Below are experts of layer 9 (counted from 0) of a mixture-of-experts language model. Rows are named router (the router's row for the expert), down (a neuron's output weights, with its number) and show model dimensions 0-63. Each number is 500 + 40 x the weight over its row's rms, rounded and kept within 0 to 999. Numbers have three digits each.
After each expert's rows: a language model's description of what the expert responds to; "comes before" lists some tokens at least twice as common just after its tokens as in all text. This comes from a sample of Wikipedia text that the model never trained on. Tokens count by the router's weight.

# expert 23
router:470544588510464560513430512525473549522484482518617480510468476481454582440435489559444492525468575503476526571546410463546472556422558425480469452556513514460545465536528460548534500581490475
down0:520447488455512515563553470542471477465469467491460513535513522438509486478548488414419502507531468427475528461504499549540434487515495503428522496548477477542529525560569453529481422492485497
down1:512442477487522469552507525490527461481534538532510470562505483552484528493510545438491455502520517518486458564518520444541535453444530535495458460566515526484405483516507501530547555508547502
down2:440508429505445513464459566520508508479518486442540580513463457593463444575482494517477497466497517483523481496456405431512511528475561495444501526500489462435554548534579500502486488548473469
down3:473534443466546521435491503473502542521477559542457527546476461562502471531477495490480504505505534497460542502520481440538476504513512486511467422419499504507458473521511607493475496571416533
down4:476490526435486504514435471509516478534549527488521471447474484428550512457415548464512464537534492461475518481471525537509456447496468537519549540555470524529436494427535515477440476541454493
down5:487524502476510528523469488504493449520499420545507471548631542460539520471503534481501561500529504482600435477481466510440479439489534513469529506490542443504474462465492466429490549450484533
down6:461509493423519524604487457577451511489560481489443385517535498467519497489493571437403544522495546471544528501497509472520523489486509452501522496573427478461491577463519494514513481495526498
down7:495514404482524448467475517465506558602450428556529501472490477517482489532446484418523498484506538491547429474526497531416574519479482582441486577522462476507529483524530486555493498441499467
down8:487523513514505479452499515434470460470496486410503496442521491522471538535490483443450546438518403472547493440509450473482504559543515568449522540482518404452510528541485500431512468455539481
down9:490496466505507462457491474515481436435476521503505617562408482506424440468540544514539465523524453495578509548543481465507417451466511489453448467469471488517477555509489502417452519540452486
down10:496527480484487516500523442458558425437547514538530476460459538453567514567494517535525493416532553429525564494519494485550541457547479501452449461570477519460453525505490526497465518490462503
down11:486518526508507516493485555422488401548468545470445475528515395538437474433533487515546521460574478490497510518556521574491519542506546465449454448541474525525507482482513515558505546485479475
down12:488538492515509442485369466523497486462503441479522464440489534432504450516475485543537471508432560477438471458432538479465483522484509499473531501508474531537508543446484522532544562459491527
down13:487427495485542513461551498503524397429568512529471483500488480485601512513493522494463565510536557498536527507509425512567498519514611525497491507526538511558524481540477477522490566519468481
down14:543507515552540492574518460528429530462486510486498490504478497477462532477470491485476485523415524451536504575543533548505500477499528484427505524565418441507456481527522472503466430565428541
down15:549429453497545558584499436556539552450506498542543452544516532456504490458548536502451470499512597535488496592510490496466481529479492519529415461541574493462470465484531470516540428508575530
down16:508480540517511462458501461393471570526506435528476566476465531516470519440534550517501513570583533557444505496534537424413520448452454504542490510518523565504527470510482489472482564432559518
down17:493487543451465519505445476451487531455542522451527496478514519574420573529547493491504524515479432531486574506554408545456539478506375570489454427524536518559468520500577503499569488547506510
down18:501554504474508490514498432526520542534501414538485416462475469475577566488539455485497500493477478468466552495477581501488477538549463465491504485487527460447519396503501564423512457568508551
down19:463531552549510538537513532475509521488514451556432482484479487438484459589563484567555501473420469466469530513486537506492553483486513461477499466530524531483445472463530518547496520565499479
down20:535496500532529481499493538506485573435502544479475524508460486528418523506501493481521542539550417555494506536464525544543440402524453481544520504466523489464515495446566469477532549558507478
down21:490499520418518515519414468444416475529446549488492397514489502485493495488490508533469496442468432551466468460556651411461520535472528479506480533469514501516393428449487542535489484508496518
down22:533476551433511461473538477484554444540463500494509444456441480450474464565484443424452451467447558471447482552511390520526537603437522505532462540498454493451487489518521454528526501440504488
down23:452536543504557535500489549513523486497538404540534469568513407555486448495520494546536582490487481542488550516527525439449524462430483495486509474482428463484483520505583499485475519465509467
down24:440460465454481495605466521465521432481544516500533530517568513580496502470497490469489530473544460560569519476540543540440466499517461532589453411545454521503539540537535530525568439508544528
down25:446512494465545586488520545545501415491450493453578504590527558423500513512521504509533509487513474492600448477511484484512498482520519503515549505477483505523561480533589480527473513532531441
down26:459467478513509528524478505518466500460556466429438514439461453483416519550498526540540445523537492500554543501476506535562495453442479535544477513489531479525512516507528507485428505479542515
down27:486473515463470451474521514539490504475476488512447496495589453477541455454477516516541476504494575426494590486485574476451484557477474441475476487510509496492485515516507465479524547498536491
down28:462396539495497522506553479438534546436527484528521431485545465516524571535510461438527472483458437403501483527412510526459539425506469455523484446504476510502503519557535535509542479494483476
down29:567481478530506532512487448492452584445498505531523481453516556501392455513515486518614513552489408542518491458502537478523493526503503560499541539484503508525458413477506413486500571463487488
down30:558489527527537455511498555470471517505564486485479479528489564498474546487608492477496509508522547500496513496507518438452525501524527455501511456428418479495545467488489548515544564514444517
down31:517457567468466488519442523496520513532408478502513495481567537522510453450481546428533494505474563521524460540515613485421560475473541458556519474513442502547492457504484523545474508510468577
Noun completions after the. Common nouns and final pieces of names after the, e.g. country, team, season, Hollywood, Sydney, Advancement.
comes before: " of", ".", ",", " was", " and", "'s"

# expert 12
router:443496505559480522486538474520561481521508529498555476484458512500507527543448497549554486470447502479496472561504468468560532425517444526474516423501513406552416495540546552563451514488537593
down0:560491466504524487485548528477482535460503439481490552535509596533519476546500492456503467574477500529470537504584492496469478534486448464490529487492488454485505468504516473446527523497505554
down1:451576484442424466505549480511550504482468511520412475459544472493454478488534523440447476467464556521478508488508517523417522453493506466462483487577520545537546440497460539563522507518516563
down2:448495501569497495505571502550558469488507501501551517529447456513557396565504469550489473526549448460498452488542454529488526489508558465525463445457484537483495568518484481557489567482441463
down3:482502561533534402464498483493497482490506565489508549566454466506467517455539549516529539521535487458464533472460476445483491463482479511422538487490472450503474453464543498462482465527579403
down4:405508488541402458506540490447468499522493510585558558569502509458529469617558534471444521453570465502484516560494492520511479532529456533488446533527549496479522489563533559507511396492547480
down5:450480522453507548487533459586514567516505422481532506530532448481504516477501533564545480488523587523487502455521451511547488526485519472396473514463510510414465521523509488489487510476505474
down6:518555430498543507490517516517528516489460558531500443556420467517486555519467482523555468408480474485551566552484525501460482460533546474521529517493518485509482464530481505474486483493627537
down7:448487549483486605452543475435500478501488471527498446511522477478482516443522512355525520585517480487444561519518483500474517511438463486462492529523500447463519470495455479518460564452512462
down8:443552419459518513501504433487493575462477461450490437512437481490486497478522452492510479529485517440469452546570469614558486522500492466487556505555439511480460428499540520543535449525513420
down9:483535545467487473522504516537531449514511463487485420518544533514501500481449478487495476512457588498507493454461463481498483477518476549491508441513469444491546464517522495492569519500555508
down10:530472483517533468442451403545549573456568556511505573450529511568480411465439528451462486440491495438559525510511524433536541500492475547464458532501471535548475534555493485502501514523527581
down11:530574484527510527478499505441487455427458574432518506481452532474506517550516519504530450474565522533539549498473509518496517569567495527454517529481541556576556529519521448526449541479531533
down12:519467513428433531498541421471554470489448519482537546489494516515435445489472465559513521481532548469469507459453489495447465470474477576414429467487512508534475460464593568471540534568494501
down13:587551433536460510491490417501457498441504444513471457497445494527489470446527489539484503515454440506528549468559486468523480518509504470492533517567535525515496499509520586504543533473497488
down14:547469498498519523477518418483446478544512461507477484531465546533473505505580482484487501540419472460477453508508546534515502523470507485559453470422492487522480499597475462488510494473510475
down15:490543526533506489534467462505518426524523566583457516522493509483554486559468490496504525560429494423516552449562517507548498517542496485470468503511468493436462480518479505465435507533529477
down16:504508586526552450450512456491493490482533503487538576538499452458544402493483446424487558498463543528500494531482536507496508473464508446538507516478475515438461498517463511506485515515571519
down17:489479471517491536483535489514532531476547547517515540474503457452476510457498483512463483588516441526467523521478491490514465473513502546562509492487509537473541466427515554511463543453477488
down18:482488514541511483424527538523534494450512532490543570513489464537435516408563567527509542492525445521453545543505445549493529520461421544445507471462498451457521597477530517433461528568521507
down19:483492523488455467462551494503541567454533512514541536409494514488587566463493520506486427497482503522501471502548472570402477464510581499488567508489508556499506548557502518529441480503459477
down20:485464571528451532498532522499464557437539425490541523479524541487563464492531570519497448473539484494499502450574535502489456479526520522525490452508482513583459446492507527481495478518490466
down21:528464521496506527447480461534514487530532461453590501457500488466536512551505400461527573426485503493471540468466515460464501524503458512512501462598440491543441416582520504499471445527527488
down22:557500518483469442496534483560524572531508535487481501542502498499559454469530496546500533503479493508486575460556523484557482527433471540445451498514410454528433557478514474520534578528557516
down23:493602588473459512535481475467546494481483544521512461480505496421438546472503494487497479541526490484545555563554508444477558481539520521524476465554520536485500419533494517443460453520510429
down24:480463498502508527504465360577505512510418506554509526496434535541448499435504513520506441499545492476449488510470545471505451490553501493528510465490491487450463518457439525479509443494563600
down25:543415483530521515555501516458487520520468546504494476479491499447484453537519477437507522480451451599476424473486528455522486558536577504526544442442540466498463542526465514516516472525480501
down26:420406486514451487499481504537480548440515442511510486445476508431523488460504508465477463483553493564509458511517480456503454462564510525469469460491516446513504504469406498472496506603493507
down27:374513495493455425415513456460496493592601526468481485556526520474524493519482531519457482503519509512564417530541480543456564540507511599473416452545602484485521518477467559538539499530511484
down28:500509421479517501407453548467569464508455540523577559443511517538463539525488551442508500522522581505501467496541486508496500460519481471468545571522494507488494418509521452483491456521500556
down29:520515543527539499528458500528454415480536444461480411509497463516453509503516527484465461524507561554510543519556504565454536499491508504524536501501511523516558530457547523534444493461516470
down30:512462494486630455547511529537487470524480485555513540592424508506537562412584508434482506476566503511546604418571474449542509479559527412479514472462526484454460510500501488476534473527499485
down31:502502543512520523543504500467456477527561422465481461463498522500440515551516507487582541514518482486476447573491492546572530450434508513423522467449445555567534477554523511509454486525543582
Past-tense verb endings. Verb endings and past forms, especially -ed, -en, -ing after a word start, such as tow-ed, tak-en, released, established, found.
comes before: " to", " by", " in", " on", " as", " at"

# expert 8
router:489468476488478539473549528456438490456547476502513547506527616476439517465469476463495542549440575583391553492566483470502448581530514488495497481448478473477488515561506483481474542531558541
down0:536433526500488525516444534516414484417534518579460553521397549419506452495459468500501541534608501491441561566493555449562457476512437485566450515533513534501499593479387428477545564470530499
down1:455470539507523522483495489444476498472465480504537508545497526524496513543457452443529522578502461514506500517477532494481552525492387493483479492492497549562515404528495430486551490490526609
down2:529437549496530495485501544530568532452500491434595492494489474572503437535511473493467532443526509510524461514546512480491491473456570502466502475462568560528556564460519516487494484493540522
down3:506512453565447530529466535519463442491478499526529444552521469491510467473473521542576456466463575472540535522498503442424554530497481458506530496488443451539441546548427556469491502565508479
down4:507519477470513458520554516491484502550497488503488553437575532470526461572457476465488483514465503497492475477552559549550479553500458485528517535475502515551498513545516576534509530492461472
down5:465519481478509558453513524476437471501531503487534545507473515427539614470553490467568565544510601492511542526497530487473488594492497487518488416542457557458466513460514547529531485494518492
down6:468480498473495474552475425451505529490451541475483552574585522522465535535532543530507562517474532477498443448530459498556539510484499514422520497473525475485472457534472528505561464478485518
down7:516492491419495540495434456509541555393579485466466496512460563540455504462537500462483490512443511557450493516585454529457525529572521543486462486494491451563541496514438478466479504517507503
down8:457557478519520535496502524508527438433488497478479446431522537487476446560512548546501507508578526523435511531545518490541583588521561468457565553434526509472494562536493574513543473480551511
down9:549440464524557471538473482446421503466584486498476485416451534476453572497513493484516531503489616482496485522483406485415475544494517507473472507423540582514432567521436561533492485529536482
down10:480507496482489512514452497498437583481559481558480532491567460492517522535499538463468590497505516498530452496446476485571532477496470441505491483492442431489473451471506560527476482529478548
down11:559500465486489471461563475591549451504540462501493508576491440435540399514517553555455463461517469452481496523507530501548586485443458512501427480507541454552487502486456493561512448504553481
down12:526528466483498536522460502467499473534483450543539514530570516535495529463532495520557472542465436497485468516504557535525523593531474503471490557517475541496473428477482512547577514469483452
down13:558455615493548583456510504460471507496436517535532512457475534472518520525504550403443525446414572517475587443554583491469484541477476435518529467514523506507438510554472578507497493450494580
down14:487488561499455531482485571506469445479462511465485505553535460487436457482555509478462439493529498448546540427590550514525481514499448470497402516486477494393465500503586514497483493509546521
down15:536546500504518521503493479464492586522477484532468526503519530468517508430535454550537430505495486540559493493524464477555559501477560469519557501519494480535508396506472589514432491537498521
down16:578455487514489610559455479508499484478482506512564395525485508477488502482539453497523580487411577503526523549474573423507577553507530511489500444530452490493485441495496484415450483533571480
down17:529534485470533555538436507539472578471462491510481480506557468525468487537575505502536522542541542491448426489508445462521486501507510551516496508517517487529491455507581483452575553484494527
down18:469460513464502483510464467503505535504537498519568504516488522521599533516528521450495504471510562508526508466448520492464534424445453405583508431535493387504472538461577449515514533451523485
down19:467545543498486530572512546518475500594454549470476500519467489447493505486527500477477499497513578589436541485536446474492460486506492483492474438444514545471454514522553526462425497472476448
down20:573470518509516467557462535567514519437470515503517522452488588483514485536557437458576509468577519477559420419493529507466521509529552465469469458504517544516401452507463449431510491556536560
down21:501520497518539507525465493527537486522477544519516581408488475488486540522507517540492494479448552534463486507564433480514515555542485508452508486536488554476507530499564494457485475572497501
down22:512557505479544461454469494528562455563510539478570575535420469483543510492514487461470466478543490519511554507522480566561515526544457484486574446505441483533536402523534493521507551538529484
down23:500509503561422562478512559461441527488445475495567486517526458539433493537567515562501550498578528496444511552488509541419539501517481457459491555516494479567515530547522497416505483549443540
down24:481551471473509529513483505500559506538592461496536457414544452529470405552498497456511535502508533510530443480439478543593483518510500445543486498483450552496549508562498524558531450430481455
down25:473505508466476482554509511525580471515528492536464509612516465486463548501545475573475536489464528492558562481564589576458563488488492538492482521476417499512551463505516455504482535493510498
down26:519478471545503507456483449528524497408507514534523485450566490526474492469435500499554559512537493480529546543424533522575451434465477534546464517585488461486446537442502518541507501551485466
down27:485460473510558469410476494492530447511510511516530502504520466441466469547511467528446480548497500454516487535491469406463462489533465524441567573538457510534508486553464428560446468518535551
down28:534439544518495507517465500542515552499508523498472532495523511509514461425491537560503511528502467531526510461553486492539585518567498465474511446493429475542462466453530556471494503528514523
down29:517573582474520463535556470498428462473510485456448481476454522525499446532577477504456493525528461486469539602456534490523581525507553529521497549453455493527543521553471479466465508496526503
down30:535490553469480530453485511473428490476582545500473479459539457479559518518502494477484550470469412507614445453484492497612450513444472561496514528505420520509528518554528486478453562495417530
down31:457482482526507459505440512402447573493493525460521514502529484520497468506528539528466516434491457482485469480518513510440497524463567419437554560470431531462507535498424535568463428455570464
Digits and CJK characters. Digits continuing numbers in infoboxes and tables, such as elevations, ZIP codes, times and scores, plus Chinese or Japanese name characters.
comes before: " |", "5", "2", "6", "4", "8"

# expert 13
router:493527473459514542482492493533540515539461590524491528552523482527551478497514613454491455522573427455518536558539487509513562542479472484526484512526461430479542503414549494462562511392461499
down0:478488475565496502430605538466477531506478544422477490581499474546490556534474480576478562598519504558491537483509580544464430472488480507531501506511545563505482468517526463541463561532479527
down1:519546490465461494574366443510543489532502499498513559440499401564471468511462567480465488497482512492609510515535490441452479503452550494467532555435587526492532474525519487514484528482506465
down2:525485481503518483532470498519492487561428464476454566450486505542534467491515520545520521477504541506556513450480536472495455534489468546489452438466488538476428568515563494564514508489495492
down3:520467414463554543579454527483502525564486368498402433525585460494615506424483447434497477482470464546510499561597462550547529530545521470567501513504512468520523478522480547490498448510516485
down4:475519532478483524484424571488523476551544522575488484486565490535493434416497487476442479524531604450546441523519537474436535452511506468461476435531529504472463448460545523563551455502573581
down5:516464505544470533501503540431456502506565466499482441505565555575510506513593504564497469508543475497464509529542505437507491557527575521526459486468517443494484477486471543534483524539578522
down6:503602423502438575483503497441462504464455492493446533511514529512469479365508454489520501468486480496557469453504571456526536539561521494432518514417496562469445470529542513543463504550516477
down7:429512534608524502409473533562514459520518509574486512414509485529508494582524553447550510501578493463517530499486514434502433539500523490528519461505522480459505529561501527481467492512473509
down8:482453483481518495487488500505506504460545518488491423446481441487514453572466514498515548577502421478460457524549533528497510545480553579550500483457450514525567526436449510523566539541519556
down9:473523551532519540454473515505511479520439526431523502519445454520547504543506500497470580490484525599527553466531441528485521578498466428573456438528456498466473512544527436497503490518511460
down10:479512462478417525490526539572523581550468498506511528438502497527438551511502489527485505511501526498498471460498485431458465550496514479444557561489510501473571550496517433547420544472522490
down11:510403459472538463510494489544472526423437510472554417473521496497477494499475501551490462491510538576480471423523427505525409470565442539487544469580545512480485552480472512512444548474489543
down12:551452439504460491508517493476522481447535481492492489442570506497548490433439516522530380466561519483487459525514463477498520442505493479500567473483546519519482555457549520501486484531509483
down13:511520491414471522486483478501490517475511432528536530444518509409506475500500512506529545503545500513540481494492556439487530536551474470450525592459491533460469514537507516504579570526631532
down14:469427525452503507554509453476583488442497458501497490598474454551570501535571519538554528516475574514444542503476475489480475527425529570454503524511472508429530598496544504393498524500480561
down15:541437539429524486542520447429491492474527516537415577491496519515547535462503486452437551535507521548526503584543516504474514519530491498490526468501488504468512525535593528451543472485483547
down16:536576548447494450453498475506440559498572443500470477505475426499543486543479524505456565474550507450505422538546534537552488498510578528535472469508495459452474490453488502527566466487559489
down17:522530483475486539524483496590523460478485429420522500535475564433480503485496534415494449430521498462431600512511557480521497491593466563482521509527513468391508550524544501570464546516473480
down18:545541553518574524532530466537621498544480556440470537521420498507415504536474493507471467593467449492518556516462457518474475521516446522466482559560427509523527474511560436458514513488416457
down19:460450490454521477522540484438513477492473508562550456464483482539465525495446554560533474471476578513479471520484420469476536525540466541511505472509519584444544479537460493502436550491491528
down20:483506510494561506493407524465536452537445495488519562529557550443492502527469525420529579448444493518519465432448504499486532514472518485539487523519516468475495497493439599509494515485455473
down21:571537486558555504529532525479546519523454527499453572439471550489507558490519491526516501556558515469349527481509511464527492493468495539509525529417496506447471469456447452505527516472504501
down22:609500519576443538500445505543452469457467536490481485493527525517474464454505489459471566470477483511495512454433545548529538537542514500437516550500513502514492458490518514479532472449523524
down23:523466423521493508524485507450482536505497542491460560516456498482541548535580538522525464537530526498461557557506424457541443528533456487445510478498521521474456541478444498474545514498463492
down24:494491482533499440540511529480488528528547489484440541514437479527536480440502523481483485498530548526494505523492446511450501554527544497468508537485508554503495568518598499469494526508554522
down25:547528457500544553448468463498447476508521451397480534553458552496430486491401456519491591515429497541456465536465533461450533467486577458398513420471529544516545422427588538502443513456512448
down26:486467533472465542527491465550555456499537557576499497498461516492446504511510435513476494449562464501496495535525537496525469517536507499499507558455503484442496479485462575626500514477511515
down27:557563489479554535508432478506525444417551552548518496510503472539491499493439516562496485545532499565452529423407464498471559493472487561501511470570541491498531493441494452427520513494484535
down28:521524524463464504490506502525486537579411471534562424568550498456529503479497536507512482504508475463461509535440501489540519463511573491528467421465565553535515477564515441439389571573508509
down29:561510579453536539546457523492513539565544509425513470499543477467446427472437444547505369455519483530539451518492501488554522463510495447520515524463536509450558471589531464514506423457578529
down30:583479409518512458525475432450549476465538509507485451467491513490488426505592484491539580428561541457554494545475453556583480486439533509540466498473506524397485497472533405457582408503476491
down31:487450533500528471449481505590453555502526496504495472519541514464522444495535435488474475502545464455493488548524517482536509484514446539485560526464448495493512518541447578514562573486546488
Prepositions after verbs. Prepositions and connectives following verbs or nouns, such as of, in, to, with, during, into, e.g. came to, Within.
comes before: " the", " a", " his", " he", " an", " its"

# expert 18
router:492551525553514490528459480493534568469473436574523502414448526444463527452436508561404525477466510518516512467512434412514487525413523507477541464498545469484517532480525549492459551539474501
down0:565519461415512562430533597513538580563504435444530571494419474599517505505515558494523459477500493492530572540517484504502514487503475457485547552529534570500507452521483512501523484511505460
down1:503534454502480520540509508522510473521519404585510479486451525567457456460504517552464468517481478472476545513522461396528545450538497485535538513529568497451565446472450447492512490458498503
down2:513538479516481448532482481490558465526423518512476466520546489453459499492511451497547504512538516500529559510469502526468578576516465483528483478487462550508462478494450409546561506576457555
down3:510459510435471504554406472555545545509528544568528469406534526515482513483481499534512495523454521554482478508441454475500477569490501527495512460508477426514430449436454527502581513425566558
down4:545460512514501495482532538417515471520444590540519513519495560495507451476515529515533480476497523474545471484489464456441581511543488469455415443473413477497482521512469515534520479535467441
down5:459480462490559512462546438531477490481518483482501555483499485453476473524430466576509487574444507518532465571488532508533493564552554378495531494472556512570441559454543446445480476543536500
down6:457503460495455498480512498483499507433475490498508461490505511442516483440532546519518452520501525493506517468563489442576511544547504559465534488513531496488461535467579499484450396510429502
down7:484532461447565526497564500546432485452501527465444519406486465498453530501464506474466475450446526518520514558569517539499501461483542508516554480444540474492486490489458518510516537485517597
down8:527459514504530584498522492534519572573500485485472502546556498558499453561502485475560398491522443474570536512506513515468508450501538536443435494514521543521488522522485511487518443542505494
down9:497555507464496484490470471523469497559517525410457507517456495523494485439511487477446443519519561527492548472504523524525522537460573506511427497479515522499473482516496544542510592427564501
down10:433551476537466478470501502428489411567538616488501487487551459488472552541456520531564542509490482454450429514495486497572595496592484456471474478507455527478545456487510592473498532442565460
down11:489362501485522462434482551476502490573531524502457514526530481558543528448478524504528484534495462500538487541603522419489476507560511444573433485502583539492548499541482511500545459531481462
down12:476560437499554481475458537548507464532478461461533525502484542515575462537423571502439547521466456424533495525472483526571445569556568557562467537506483554514506459529532511553548521485455535
down13:504479433573418566534518480507547465486522405510489512518562532465554548468537523474492482495472483540514520407544583506509397482536502446472522473540467424481526513469484486523488437533495442
down14:426452456488553495471507519535539560472473460498569441515518469505520579520511504448500451453478460496556435495538504509516527527520417475455449491440543533473548450527409467525516474511545483
down15:555453506499447569491419482537424463557495537522512483522502511455485485492490537549579447520577482500515490540484465579510522533521469513465601493548518435487530509450491519466541567483481512
down16:466485495488508548504535554491435463473507541474472483519550425538506542470531531556455465530533473477540507561534562558510514426480526510470520461455435547478518505535420488515553528516466441
down17:491399501533451524475490555582442555467515515481526477520510544552455457489453461538457469480573511457504591565431614447549558502471500495456490449507459471472479504435492531444520510518463482
down18:499605534508484529523501444553554479528493513490523450495537618491533470514490502488493524551511468463530464478406462479508508528412527472624534497563395426506438511525527544514512522476403484
down19:476500543484476510466524463511489562511513504614476482488454515476426498503484484462481552479511534482542544491472431456492548527545461497553533498570427436543433455517515521573456551495510494
down20:462497492466473436502528481522465506501541546485482471555491495453535497526551491525511532502454439514496501544469474544452470444505494486475526533543485495484469521494472429449568511392606572
down21:473537548500511487476496524539534500556513599619586459471517546463514488561504492436485546462494482523473515521462503542535460528474511540488503481573534472470488563489481498602496444489536524
down22:531436555531502517526504502524470466489533505459463474450458455462456402481512530464427491563461488495588446540517560505472469517489496537580477502511437461523562555508486478480454466511608498
down23:478518465559557510569519540513477511535538455473579468527577472459544572528539477506533524507547471501462478567488441556569452517456589503533552571553522439443560378454432413519505494509467511
down24:466519565471605518462501522499436471530481421441398458445524471444473478515445582441476429468556515462493519471468469443485471508478562542517513605500440446483518492498510386455446561528539590
down25:527526454431615464533502539515533480564513425496457493430499460497489441487402472572485457548525436519490590550555558501547542445552534547518534417511473490471478466533431487546568600470490509
down26:449458506522529539434486551487448502467474560443469495480477504520488458426511573460474490552543480478535510464507460504574472520453518470492468515540426559455485485450524484477472439525553496
down27:522534436492498434616494482483489456537489492508395553493511477468544503541573555531486434558500466489435463503472498493501449573509543566542457469484525454480450589460515495514416486475527456
down28:499467462538552549502475503439461461415563482433479517477495513577525529527456481476574525517491497550597444577488503536434543523530536472587466475471464495639484574462507478469491528460531501
down29:597507517544457455497442566511503453481537546518543503484452550611482466509474480481527492532569500479550545472490530500601448515527452511496548456521509536472418437531505512527517519511489497
down30:550431522509530516489608481510555455549489491538550485484461528547562464477516480511501472468524572425507464517504447510548486575539435486492496466518508497503604495543517510536421442486476491
down31:547418508485500493500589478496545428457510430522569557446452481501522510461531450501498489472464519507489521524513554510513500490527440531524516493525509562519453525534409430500451530504493515
Time and family nouns. Months, year, season, day, week, and children after a number in family sentences, plus endings like -shire and -ities.
comes before: ",", " |", ".", "s", " and", "'s"

# expert 10
router:525536407566492425512478491474459481490496521407503556499473444477460523527488519467490496502484492523523493517482488495526490590523497523599449524520525494543528455517428470526463531410549420
down0:459509525494499577550489515410524522536545399525543526510432441531482431505598418542543535494462500423479525547513470497489593464554497509537497473550489487460520475519485541548496493440457501
down1:557461583533527553523505450499452505455495535479562539447505535543488527384526514512495551444445487527443489497509557508488546529513484471464504597470542562456472454467534470518544531436448525
down2:477508532584538463541513533485524485484467545491557479469491553451519562566508505536502561505503537470537486599531531543433524481562446446535487449525489466568515548526491458460538479504475436
down3:471494487514470425526496454472534505508520467546510568486547506417514583540587469463484524539455450481495559504439558445583505529453525527557470455542554506515516532517507551472549490507499467
down4:494468492499475520492580467454490520547472491429524538448466469482456484484492498523453542535493448483403513513506482493578491539471521520513419482399534537500523484496508461545538461528415474
down5:573471509492567543511490475472486456477528513499518490536553481460558488482436514518395457487412513587525476508494446549557490546513475437475485502541418553527469473497486523468564491486508519
down6:572552488468536528468536454478513552497519379520512448503541556493515500542513506550463506422503536483561444523412495552543472470533486473497481542529536518510504487495534482539454506492433491
down7:496456520548477518493456545533552524506445506440486443523477527514489487487493490484554495553473439506430497418499527511508513412476493539464515452522485458533499522536500449484498483548466565
down8:479417588544523517515438467498435591540582464499488508456437519479528485505531511494522608517510497489542412502474576559480464478445591522593523533526516537493490465397503545476495448425537385
down9:469489508537487489435466495410522477542493459460550488483504504396569474499504495556479425519447480461479456548540449496523483516488590541491479487473491492465484435491560428509437445520514497
down10:508520481448565576501479576385576539462455484469478500536514504515483504558593536535491512467465509550438529544585521491479480488482511572513469517426458477477544441471483519502432469495482475
down11:558560513535465520482445527495554427438521489550569570514524533424491506497467501510460511490517514429529469457483505482478522402492519510491556516411540555536469597482461493415505470527424487
down12:522576506477485474456408501480458566535508556439523460484449538543477458508518470521428496485496465506548485476487582465524433488528470489464473518505507530518438502563457486514577482472455487
down13:504533502479514498546506505595483541501500463425560552483481448549474465513550410467534545486476628488515467494547538484517545478561511519535507470494456528469439493488582481540502537518517508
down14:568471546490557516488489459497527549467451495464540499548494507508495470497468461521525424544405558488478476461555485453558563420515455429501499534507517439569482477490489555442441473539497543
down15:494478436480492517476560479522482606519510495431515545488573536429554486524531512449449540503495560480531444506463467505516481483472479445474483455533444526507583511459501490563496466499529569
down16:412486582426431513512494504587565537527509531525541548458581493540444455531510514410547473461511450526514461521523489487533517493517498498522568457581559520566490544495538482519464521491475495
down17:453592497471542393472477504466469467457517450548496584575450496513529449501435476553507490594509479482546579502489477527504512559522541465517514562485546425439450480527514470521469466523515496
down18:557459546436484449534555502488493507491498481485481527517474492462454493485553479546431516460444546530508459526521569553555476407464362534538456536518478483528552523541528530512479498526490416
down19:568511537420511537442587518496562479548497515499488514545514558454463516510476449509541446578588481513473459520443601475563490551476463472528526464485515450489537484542533465451514568479509485
down20:434474522563471471504538535478491531471509497540554527496512506560514465522507487545463559517492466567523549465519509477502490480507470545453568483534442473505478483517526543472489520521536498
down21:504519454470447511474533446523588457484415438453531529521444524532497495508592577486437561442500548529508519529475504497452507556466410479472539508519465520472490519492547543556439425525503505
down22:539578506570481426454517549542512467506554487507539529466538555472507534521567528470394495504500492525469524484564480547423503468401464530489514452480542543495474427525527577582523479492437465
down23:515558494570413472546541558513473510483502462431498468473539538559475459552471540504469490470487491560399601475480474525485497549581462535498495522463463504514512533529400536498527546468545494
down24:498423508472477542536549479475442468571434522475598446481515504465527448499452394477568552520498496451492451428521518516410474469399467477451490459475519531503490407486489476503554522488520472
down25:477548475485474554532483530530479542533435496407484512494544588507431536457557487543537508482531518563534492495493477567515491498469512522512554501513526500472472553579514511482514468514530511
down26:509498488573518475447494407532526542482511487510478549501518525531438512454564483443474571475540522540481460530514497521509436493549494558452447504492484493492474536498439519430517514481554562
down27:488482477492474458478482517525481481530562508530515504451474549496459503493470500533480462522530454417543558499471579560464442453491423555617533511506492441465507488542531543543513476485446456
down28:494482436514556570501461514509456486530527517491498537527552504437500491483537483542551521472428518501474507475536505491452431524521422519522458510458589518492546486534527580482553543478459570
down29:450547552520562568499523482483509509466486479469506552487446536525500489490527476486474446485572491506527512480472473500472495520523495499466561484417497498418465588473566459499440361568542587
down30:436546513456500469552495456508487478524446464517559499509492491499446482480535511500528504473544459532521522457491506503453560485542478546574566477408416483476499476538479502546487543526487540
down31:531430578526506506512514479478460485487474486547547463478528524460501503550590485463560429531528462514601524468480513539532560465497526567525453482461516532471472469448510501525580465534540459
Latinate stems and suffixes. Latinate word starts and their continuations, such as ex, res, cons, prov, and pieces like cons-ists, Acc-us-ation, agric-ult-ural.
comes before: "ed", " of", "ing", "ion", "es", "ure"